Below are experts of layer 3 (counted from 0) of a mixture-of-experts language model. Rows are named up (a neuron's input weights, with its number) and show model dimensions 0-255. Each number is 128 + 32 x the weight over its row's rms, rounded and kept within 0 to 255.
Before each expert's rows: a language model's description of what the expert responds to. This comes from a sample of Wikipedia text that the model never trained on.

# expert 39
What it handles: Single digits within longer numbers in tables, statistics, coordinates, route numbers and year ranges, such as 2, 7, 9.
up0 [122 128  69 157 142 119  42 120 106 110 171 180 134 133 111 164 148 127  66 101  93 141 136 129 133 155 163  88  96 120 129 147 186  84 131 118 128 100 189 150 122 170  99 113 114 114 103  99 150 133 169 120 125 131  89 116 137 139 118 175 161 132 139 135 114 114 140 123 126 142  75 110  72 126 143 192 220 113 149 181 145 143 134 132 105  97 114 159 112 122  90 101 138 146 120  96 187 155 137  53 169  91 131 151 182 124 156 130 210 184 102 160 154 206 110 103 193 146  87 101 105  84  78 146 110 150 117 114  80 224 118 116 128 146 207 133 111 145 118 108 159  84  97 149 153 145  84 108 160 114 102 135 137  76 183 146 101 119 162 122 104 152 143 102 148 116 103  88 212 128 122 101 152 167 150 120 110 119 189 158 136 155 130 170 115 101 152 105 123 169 162 110  80 116 128 141 113  92  66 140 143 152 101  84 126 139 101  44  88 152 120 123 110 157 136 110 111 120 197 131 132 145 105 162 109 166  88 115 124 130 115 109 104 227 165  98 116 132  66 126 119 100 109 103 138  81 119 104 121 156 161 115 154 178 169 123]

# expert 6
What it handles: Capitalized first word of album, film or place names and infobox values, such as Death of an Angel, Best Kept Secret, Family:.
up0 [159 119 104 118 128 154 104  94 103  89 111 135 114 158 105 177 184 178 171  85  97 143 142 115 102 140  97 149 119  88 159 114 122 137 168 188 180 143 139 207 109 114 127 148  69 182 183 172 144 164  80 117 151 171 151 184 142 111  69 139 178 114 153 127 156 113 136 167 107 135 107 122  89 115 149 117 135  94 110 150 120 127 139 134 167 131  86 131  77 150 222 126 160  87 103 112 109 128 186 136 127 115 134 176  90  79 155 120 118 151 105 166 119 164 128 129  75 133  59  50 143 104 120  88  90 156  95  93  63 144 106 111 156 106 175 155 122 141 123 161 113 122 169  93 203 113 147 123  74 154 113 146 136  89 232 119 138 135 147 169 190 135 174 105 173 109 143  92 146 101 155 120 103  99 155  58 122 191 156 115 121 166 184 135  72 132 118 136 129 102 101 112 120 103 109  78 101 134 118 190 123 122 107 177 161  99 142  81 119 117 175 181 163  68 127 108  56 113 125 159 132 143 155 130 136  61 147 164 161 133  99 108 168 188 128  98 123 115 154 120 151 132 157 153 135 103 122 154 144 107 132 159  95 132 118 152]

# expert 35
What it handles: Conjunctions joining list items or clauses, mostly "and", also or, but, &, while, although, though.
up0 [124  84 113 106 134 180 136 189 204  99  92 147 145 114 163 144  92 162 166 115  97 107 154  89  85 116  90 123 105 115 207 142 155 136 135 177 121 119 114 159 168 126 159 104  84 234 123 136 117 144 136 162  79 102 122 103 162 103 120 124 196 121 131 134 194 135 141 112 151 128 139 122 110 208 161 129 182 132 150 110 108 142 174  60 118 125  89 133 110 187 144 127 159 132 106 142 142 157  97 139 167  97 101 132 167  90 175 113 142 139 133 113 153 169 122 166 146 174 152 126  90 146 109 117 124 142 111 122 122 101 117  92 129 101 210 154 185 140 139 100  89 140 119 136 105 138  91 114 132 159 120 134 135 113 152 115 113 132 111  98  80 183 155 159 141 131 169 111 123 125 138 148 142 150  66  69 149 155 156  77 121 127 168 176 122 196 113 151 165  89 146  76 214 148 103 143 143 147 128 144  97 174 188 139 154 158 106  84  90  62 121  76  93 129 114 175  79 138 120 142 153  48 138  64 116 116 106 151 153  83 123 130 129 101 121  76 151  81 137 199 163 117 140 185 109 172 117 130 112  62 152 114  59 129 104 137]

# expert 54
What it handles: Digit tokens in map coordinates and year ranges, such as 33°21′11″N, 1813–1817, 1822–1905.
up0 [114 109 147  96 185 105 104 121  75 121 106 125 148 196 169 110 128  87 110  99  75 220 152 152 146 107 122 143 108 110 101 137 128 126 129 160 113 157  74 149 130  26 105 141 146  97 117 108 114 182 179 181 141 152 177 110 134 120 115 139 150 141 139 136 101 143 100 113 106 185 133 116 113 197 145 163  64 130  92  98 159 119 101 144 101  93 124 151 102 117 114 130 176 105  85  99 126 167 167 109 178 214 162 107  57 176  94 144 148 100 109 138 138 181 157 116 123 147  90 116 138 111 140 117  57 147 140 127 128 149 168 165 126 104 159 150 115  75 121 138 171 132  95 127  95 137 108 123 139  96  52 116 145 142 146 151 136 137  94  96 182 141 127 151 123 100 108 150 177 152 122 132 164 172 101 178 147 154 119  99 161 149 169 166 112 173 140 136 130 112 130  78 124 155 126 184 209 129  95 167 187 130 113  69 132 128  92 109 132  97  88 124 172  59  61 105 155 150 118 120  92 119 156 141 144 112 179 201 167 140  88 137 142  95 188 127 112 142 141  78 135 133  92 178 166 135 120 150  97 100  73 125 147 193  73 146]

# expert 18
What it handles: Word stems like act, form, ex and short business or political nouns, such as Compact, Key people, stock, Foreign, Republican.
up0 [120  98 120  95 141  92 133 119 148 143 119 141 100 134  96 104 153 134 138  59 134  97 121 172  57 133  95 124  71 126 137 140 114 108 109 169 115 131 154 157 158 113  68 132 118 155 115 130  73 159 108 153 181 133  74 155  95 143 127  80 146 103  95 144 132 129 148 137 117  92 119  72 169 141 130  98 140 104 113 156 157  68 142 136 130 118 126 138 137 133 123 135 134  82 124 140 125 143 213  70 175  89  67 141 112  50 141 147 177  98 107 119 133 158  56 157 152 107 149  89 161 127 165 136 158 130 165 158 137  77 107 164 136 146 187 134 144 163  84 147 146 130  99 154  56 130 159 102 125 173 119 167 101 114 135 142  82 171 152 153 114 151 100 134 132 141 169 141  73 163  97   0  69 145 143 127 144  87 166 140  96 185 158 112 114  25 100 116  69 140 128 123 125 105 157 146 135  72 102 108 122 157 109 118 134 100 148  92 180 137 127 117 146  98 197 128  90 168 130 155  68 105  87 113 191 170 150 146 118 138 184  85 147 153 108 126 155 143 167 113  91 131  94 116 137  96 175 158  70 118 123  99  99  92 175 129]

# expert 30
What it handles: Past participles and adjectives after was, is or were, such as angered, renowned, built, located, old, short-lived.
up0 [129  88  67 198 142 141 146 152 228  77 174 110 157 165 115 127 127 156  93 140  91  78 162 133 121  83 116 127 119 103  99  72 150 148 120  78  76 109 186 132  95  80 161 138 145 172 145 136  70 143  97 167 116 142 135 119 149 146 160 127 136 148 102 119 173 140  87  81  80 134 120 107 116 187  84 150 134 221 103 134 139 107 135 141 122 135 162  79 130  90 152 155 116 139 139  95  98 146 148 102 200 188  90 187  82 134 103  84 122 108 106  83 125 119 148 110  96 145 153 157 191 153 136 106 137 148 138 178 117 221 101 128  93 131 130 108  88 108 133  82 161  94 135 118 132 141 105  88 191 168  88 145  94 127  83 151 187  96 144 149 134 111 113 123 154 118  77 129 173 108 159 130 121 137  93 114 139 117 132 158 112  84  97 176 116 164 116  68  99 146 188 106  86 180 115  94 128 103  97  71 104 141 130 114 155 104 121 173 203 131  98  88 118 145 149 129  85 175 121 161 124 134 130 120 148  79 125 152 104 159 132  66 113 204 140 146 130 136 155  88 103 181 117 172 109 126 158  95 148 155 168 127  84 115  92 156]